config.toml
n_layer = 12
d_shared_expert = 512
activation = "swiglu"
router_score = "softmax"
init_std_router = 0.0212
lr_router = 0.000254
norm_eps = 1e-06
tie_embeddings = "early"
lr = 0.000757
beta1 = 0.9
batch_tokens = [131072, 262144, 524288]
seq_len = 512
steps = 4341
Below are experts of layer 7 (counted from 0) of a mixture-of-experts language model. Rows are named router (the router's row for the expert), down (a neuron's output weights, with its number) and show model dimensions 192-287. Each number is 128 + 32 x the weight over its row's rms, rounded and kept within 0 to 255.
After each expert's rows: "comes before" lists some tokens at least twice as common just after its tokens as in all text. This comes from a sample of Wikipedia text that the model never trained on. Tokens count by the router's weight.

# expert 8
router [119 184 149 156 177 141 155 118 172  87 173 183 143  97  52 179 141 112 126 152 103 196 189  89 158 111 139  94  68 174 163 146 170 128 115  87 127  92 144  77 134 126 172  78 134 139 184 155 146 125 162  84  94 146 102 129 110 166 153 184 133  79 102 173 149  86 110 121 161 119 198  85  87  77 115 109 157 118 137 138  80 172 156 126 125 107 100 168 184 181  64 143  55  95 148 150]
down0 [170  96 114  92 118  63 113 154 131 120 166 137 150 128 166  99  98  81 155 134 118 120 170 127 106 157 131 134 159 141 153 161 104 121 128 133 129 127 146 101  76  92 128 108 107 135 171 120 157 177 196 103 149  11 136  98 154 100 137 137 148 101 141 120 130 120 172  91 117 231 122 137 147 124 110 161  94 130 132 191 145 131 118 114 167 110  75 170  93  91 188 171 136  96 100 123]
down1 [161 116 148  96 141 146  94 128 193 123 142 105 118 161 112 112 116 177 137 126 143 118 125 121 151  92 169 127 181 145 173 159 177 124 158 159 125 106 119 153 130 126 112 125 142 110  94 165 171  94 120 116 140 111 137 156 125  83 156 118 118 168 114 111 154  93 138 127 113 105 174  90  99  98 132 114 108 158 152 134 130  73 114 135 114  91 142 135  75 122 131 156 108 124 108 113]
down2 [158 116 153  54 115  87  81 158 119 137 168 126 146 106 160  89 140  95 134 124 165  96 128 121 111 180 141  95 125 104 132 116  97 138 121 142 126 134 128 133 143  87  78  76 134 127 111  66  83 154 140 205 107 167 125 106 148  99 131 131  71 204 117 134 120 101 113 115 115 150 174  80  86 103  82 133 154 110 130 134 141 149  99 160 172 130 113 152  86 140 115 119 144 121 183 103]
comes before: "|", "-", "=", "The", "In", " -"

# expert 4
router [151 148 111  74 135  59 108 171 153 132  50 132  95 137 115 127 151 104 109 164 106 153 167 133 103  99 142 131 106  73 144 166 157  97 149 131 153 175 144  91 203 142 118 154 126 102 116 143 128 158 136 163 110 101 153  87 106 190  71 119 129 136 159 161 108 119 152  72 115  81  94  61 118 162 138 182 141 108 206 120 134 164  91 106 107 116 115 102 127  86 123 137 146 113 111 140]
down0 [191  71 109  71 168 131 160  92 106  93 148 155 107  78 129 138 190 144 113 155 105 156  83  90 137  72 108 146  57 171 128 116  79 102 165  94 154 161 122 132 154 182 132 144 116 154 114  88  84 140 167 112 169 158 121  98 140 136  68  74 153 129 134  99 133 151 107 146 115 129  97 140  95 145 131 123 160 161 120  51  72 112 131 121 146 130  94 185  45 115 122 117 115  90 196  87]
down1 [103 146 130 149 178 103 159 157 181 126 101 129 131 139 107 150 146  89 142 124 161 145 154 119 169 101 117 115  95 101 117 165 121  99  93  87 175 168 113 134 153  88 136 161 158 141 134 132 137  56 172  54 131 144 175 180 140 160 106 127 116 139 170 118 151 140  80 133 110 115 132  74 137 125  77 100  88  92 165 141 132 126 160 133  93 143 148 127 103 119  99 153 117  81 144 184]
down2 [122  75 138 155 175  84 106  77 158 135  91 160 130  54 161 127 165 136 158 128  64  95  85 181 130 145 142 165 121 112 115 124 141 175  95 132  85 108  98 128 110 113 145 192 127  70 147 140 180 190 100 160 114 124 147  93  98 107  91 121 148 206 125  76 131 170 121  87  93  82 131 144 110  96  71 156 125 133  56 126 145 139 105 117 122  70 138 127 124 177 157 112  80 152 159 141]
comes before: "  ", "\n", " 1", " 0", " 2", " 3"

# expert 14
router [121 153 110 180 143 128 141  79 156 107 107 102 142 116  94 129 126  88  99 132 126 126 155 153 148 148  87 166 170 155  96 106 167 122 119  75 116 112 136 138 157 162 113 131 194 130 126 113 187 152 105  91 152  92 151 125 126  81 138 141 136  73 119 163 122  88 169 136  62 163 133  83 198 112 149  64 102  77 141 111 161 118 110 209  92 124 144 135 108  98 113  66 185  97 171 141]
down0 [179 134 125 169 161 124 116 120 122 122 136 155  70  83 135 162  99 121 173 145  50 146 142 177 141 127 127 180 137 177 203 121 111 124 156 137 110 108  51 170  92 175  77 131 164 151 103 167 141 156 112  96 167 151 103 123 150 159 159 116  83 174 145 125 151 212 145  85  77  66 112 113 123 109 146 137 107  86 110 126 116 135 121 136 106  31 100 115 115 175 155  95 109  90 106 102]
down1 [113 133 147 165 168  88 136 119 195 118 108 106 144  81  89 129 166 154 163 159 127  77 131 198 120 155 149 131  84 172 136 154 157 159  97 121 113 129 127 127 117 100  61 135 119 112 135  70 168 119  68 138 155 161  74 118 178 101 138  92  77 157  91 163  90 135 103 118 119 195 174 143 104  93 176 127 121 169 127  87 182 165 139 124  92 159 110 121 141 117 140 130  85 120 191 148]
down2 [129 134  68  95 132 141 113  81 135  79 156 167 103 108  93 155 186 202 143  78 139 115 181  94 185 125 141 103 122 105 130  95  87 122 123  71 123 151 126  30 127 112 164 123  96 118 118 120  99 105 104  89 128 112 154 120 176 104 153 109 143 112 130 142 170 128  86 158 132 148 152 157 145 127  77 148 114  85 156 128 100 115 196 149  85  87 121 102  92 100 101 168 100  99 117 137]
comes before: " |", "–", "1", "0", " \"", "2"

# expert 34
router [119 139 119 155 111 120 112 104 101 106 110 138 169 201 119 163 175 132 119 178  97 118 119 156 104 151  84 105 105 100 153  84 168  93  98 131 141 120  79  81 143  90  92 106 104 119  83 105 113 157  98 134 101 193  49 138 168 128 178 131 199  89 118 152  97 119  65 103  31 125 151  92 107 100 101  92 105 124 170 111 128 108 133 105 192 130 143 130 186 138  73  92 102 139 136 119]
down0 [132 112 146 134 177 166 110 142 193 156 142  72 141 150 110  99 105 118 161 155 172 138 122 154 153 153  57 133  96 123 195  75 120 130 106 147 134 138 106  92 156 119 123 188 135 145 144 118  98 107  75 124 189 189  80 148 148 137 140 113 111 147 139 128 129  33 109  91 124 143  72 123 111 125 158 185 123 109  68 177 112 127 129 168 137 151 124 164 108 140 113 106 157 135  59 117]
down1 [ 97 179 145 134 129 127  42 121 132 135 148  73 105 123 111 109  51 233 150 142 135 111  68 160  65 172  78 125 144 158 146  86 151 142  60 103 111 143 135 161 120  75  73 189 186 157 153  76 121  71  61  80 125 137 136  86 179 147 100 112 100  96 169  95 167 128  98 158 183 128 145 118 132 137 107 184 121 139 171 120 129 158 103 102 119  97 135 127 174 165 181 118 148 108 117 119]
down2 [142 141 115 145 159 135 173 131 143  96 114 156 149 131 102 123 128 119 115 150 123 203 116 110 151 118  96  85 122 180 158 120 125 104 110  53 138 131 147 107 149 141 139  92  78  85 140 170 120 130 107 127 183 158 121 116 142 121 127 159 101  80 131 146 126 115 163 103  77 144  88 142  82 122 152 103 123 117  81  98 145 118 139 150 136 132 139 187  76 128 140 172 106 125  99 164]
comes before: ".", "s", ",", " in", " and", " of"

# expert 15
router [105 134  98 155 158 146 120 180 149 119 119 154 111 179 138 181 132  84 111 111  82 140 127 122 148 139  70  82  82 112 182 148 169 108 145  87 126 102 138 132 103 189 143 139  56 151 192 101 100 102 143 174  94 177 166  75  34 130  46 152 138 111 100  72 144 132 145 160  28 106 130  99 147 171 124 126 145 193 154  78  60 102 166 118 116 154  64 167 172 102  99  99 116 147 131 148]
down0 [ 95 190 147 115 162 110 118 138 150 132 108 143  89 104 156 139 176 115  47 134 102 134 157 113 131 116 141  65 113 138 130 102 114 200 114 109 115 133 158 150 141 105  97  85 128 176 154 146  84 138 108 147  96 117 119 185 115 134 105 144 103 151 113  94 171 126  96 190 138 122 160 120 145 125 125 169 149  86 143 140 142 116  83 141 110 174 104 130  88 151 140 152 206 215 161  58]
down1 [113 107  96 131 135 144 131 132 107 127  94 137 138 107 141 152 137 131 114 137  98 146 112 145 170 135 173 127 173 158 118  59 140 187  34 160 132 148 139 161  86  76 148 150 149 128 151 128 110 167 108 142 170 127  79 129 120 132 155 130 113  48  92 137 109 147 168 120 224 107  49 164  88 166 102 145 117 128 136 162 146 118 150 159  87 138 122 129 129 117  95 135 137 148 101 139]
down2 [124  89 147 124 149  93 138 122 140  88 182 161 121 140 152 147 110 124 130 100 179 146 116 139 155  87 120 112 152  81 158 126  99 130  74  20  41 108 128 124  92 108 130 142 103 125 148 164  97  92 142 121 169  67 154 113 154 108 155  96 150 178  83  87 116 154 109 115 107 158 104 180 150 131 186 150 183 143 180 120 172 150  67 113 176 132 107  46  84 111  74 145 157 117 103 109]
comes before: "\n", "  ", " |", " 1", " 0", " 3"

# expert 39
router [ 83 184 145 115  95 158 101  66 157 150 118 184 141 135 103  97 157 164 155 169 134  93 102  76 147  78 101 110 145 127 123 137 177 139 108 156 135  93 125 119 194  91 129 121 152 146 154 158  92 133 188 160  39 127  81 139 166 135 134 184 155 139 149 112 122 113  94 122 102 106  79 170 167 126 140 124 161 161 157 137  72  91 132 137  63 150 131 153  91 135 142 203  78 151 130  91]
down0 [150 105  95 117 152 188 125  31 115 139 130 103 164  94 153 124 123 169 130 103  99  87  55 169 112  91  92 118 148 169 127  95 159 149 181 175  89 156 124 162 170 117 169 229 145 162  54 163 164 112 104 187 137  62 127 147 197  95 162 194  93 103 116  96 141 117 132 151 144 142 157 163 103 149 129 184 119 151 173 145 122 146 151 153 148  96 157 134 157 142 130  71 130 130 137 174]
down1 [120 131 126 150  83 104 164 157 216 150 132  94 134 107 150 120  98  81 138 128 173 130 134 162 103 163 129  63  94 135  84 172 140  57  78  86 110 199 168 121  96 108 102 141 101 174  87 158 166 127 194 101 107  86  76 148 148 106 115 140 101 144  94 115 165 129 156 126 113 126 146 111 161  50 131 141 101  75 143 104 154 103 142 143 152  97 112 149  93 126  80 155 156 114 139 160]
down2 [139 168 145  89  73 190 165 164 173 146 111 103 180  81 112 136 144 107 142 113 134 129 137 116 173 131 147 124 154 197 135 133 133  66 178  95 104 179 104  96  63 118 153 110 109 156 143 169 184 179 103  75 173 115 138 156 121 127  96 127 139 134  49  85 139 181  96 181 156  71 121  74  87  83 113 179 103 158 102 139  74 191 173 124  88 147 133 191 156 119 145 146 156 131 145 111]
comes before: "\n\n", " The", " in", " to", " by", " a"

# expert 16
router [ 99 110 125 129 126 156 170 166 154 126 160 102 118 124  92 136 135 130 139 100 161 142 164 133 160 111 128 114  85  84 163 134 173 166 133 118 139 142 161 140 115 117 104 119 145 111 217 126  97 124  93 128 186 145 150 122 108  74 150 190  85 125 124 146  90 147 114  99 127 142  95 122 114 175 170 106 201 124 108 123 130 126 110 129 100 112 141 106 140 137  88  85 113 177 146 145]
down0 [167 151 108 118 139 112 146 182 170 126 182 152  89 139 175  86 155  85 184 117 114  86 140 164 133 149 120 191 148 109 180 165 217 152 151 110 145 135  88 114 134 153  80  87 152  97 170 123  91 128 111 130 118 156 192 138  88 132 132 181  98  79 136  98 182 113 141 109 125  85  94 142  94 123 130  87 154 126 111 193 112 121 140  89 121 161 108  65 137 116 135  88 121  97 147 141]
down1 [167 186 118  90 112 132 144 129 145  71 173 170 151 128 136 121  99 107 122 122  77 108 181 114 158 148 130 158 122 142 131 161 109 160  79 131  78 113 174  92 131 151 108 153 178  76 125 157  91 183 101 158 116 127 152 149 140 133 136 103  91  84 134 202 134 100 106 224 123 145 116  72 154 159 141  97 168  78 101 154 136 153 153 150 159 146 164 102 141 127  68 140 102 109 130 136]
down2 [119 189 196 134 104 157 144 124 179 114 134  88 166 142 102  99  72 124 117 127 118 148 116 110 137 141 109 173 137  69 147  90 112 125 151 144  99 131 161  94 137 103 181  85 149 171 150  78 116 126 141 202 152 100 220 153 143 139 161 154 135 111 192 136  98 134 129 216  99 137 169 159 132 173 118 142 159 109 146 129 113  91 147 174  67 116 157 155 153 158  96 156 165 118 109 160]
comes before: " of", ".", ",", " and", "s", ")"

# expert 46
router [182 174  77 174 178 117 135  89 159 125 127 120 128 124 117  82  69  95 136 125 137  69 148  85 143 102 100  77  93 145 167 175 108  79 151 128 164 158 129 140 115 121 128 143 213 123 108 117 161  86 123 102 119 101 126 185  69 108 122 145 105 112 116 140 166 104 126 163 206 121 140  94 146 118 108 133 122  96 109  93 137 148  88 121 101 126 145  90 151 149 181 117 142  70 132 138]
down0 [116  98 120 102 174 121  52  82 165 127 116 188  65 157 138 136 192 115 140 155 146 153 156 102 160  97 107 125  92 177 132 152  86  82 140 121 116 115 118 133 123 135  99 106 166 191 115 115 160 120 126 151 108 119 154 126  92 149 105 150  96 117 130  81  95 147  97 137 130 188 117 151 174 126 128 163 105 127  82  77  92 121  98 183 169 163 138 156 118 102  76 151 123 116 135 217]
down1 [ 88 124 131 170 182 178 106 117 109 127 128 134 172 111 197  95 108  93 163 165 108 123 145 170 164 135 136 168 147 128 106 172 112 177 114 118 137 139 129 127 128 126 136 158  95 108  98  88  91  96  93 142 147 139 127 128 177  84 104 142 130 153 150  48 156 125 154  88 146 202 156  90  90 170 116  94  78 146  98 107 139 173  95 105 158 102 117 165 180 156 148 138 159 113 132 125]
down2 [132 137  83 111 102  95 102 117 132 102 112 177 146  89 150  84  94 174  44 154 129 190 173 105  79 184 108 103  94 107 137 125 117 155 161 185 128 129 130 109 130  73 149 152 115 140  99 133 150 110  75 157 158 113  98  96 127 123 144 115  99 156 139 177  70 108 121 107 144 100 146 168 118  93 125 155 162 165 115 184 141  98  87 103 155 124 120 123  66 159 124 100 134 136 104 161]
comes before: " the", " a", " by", " to", " in", "|"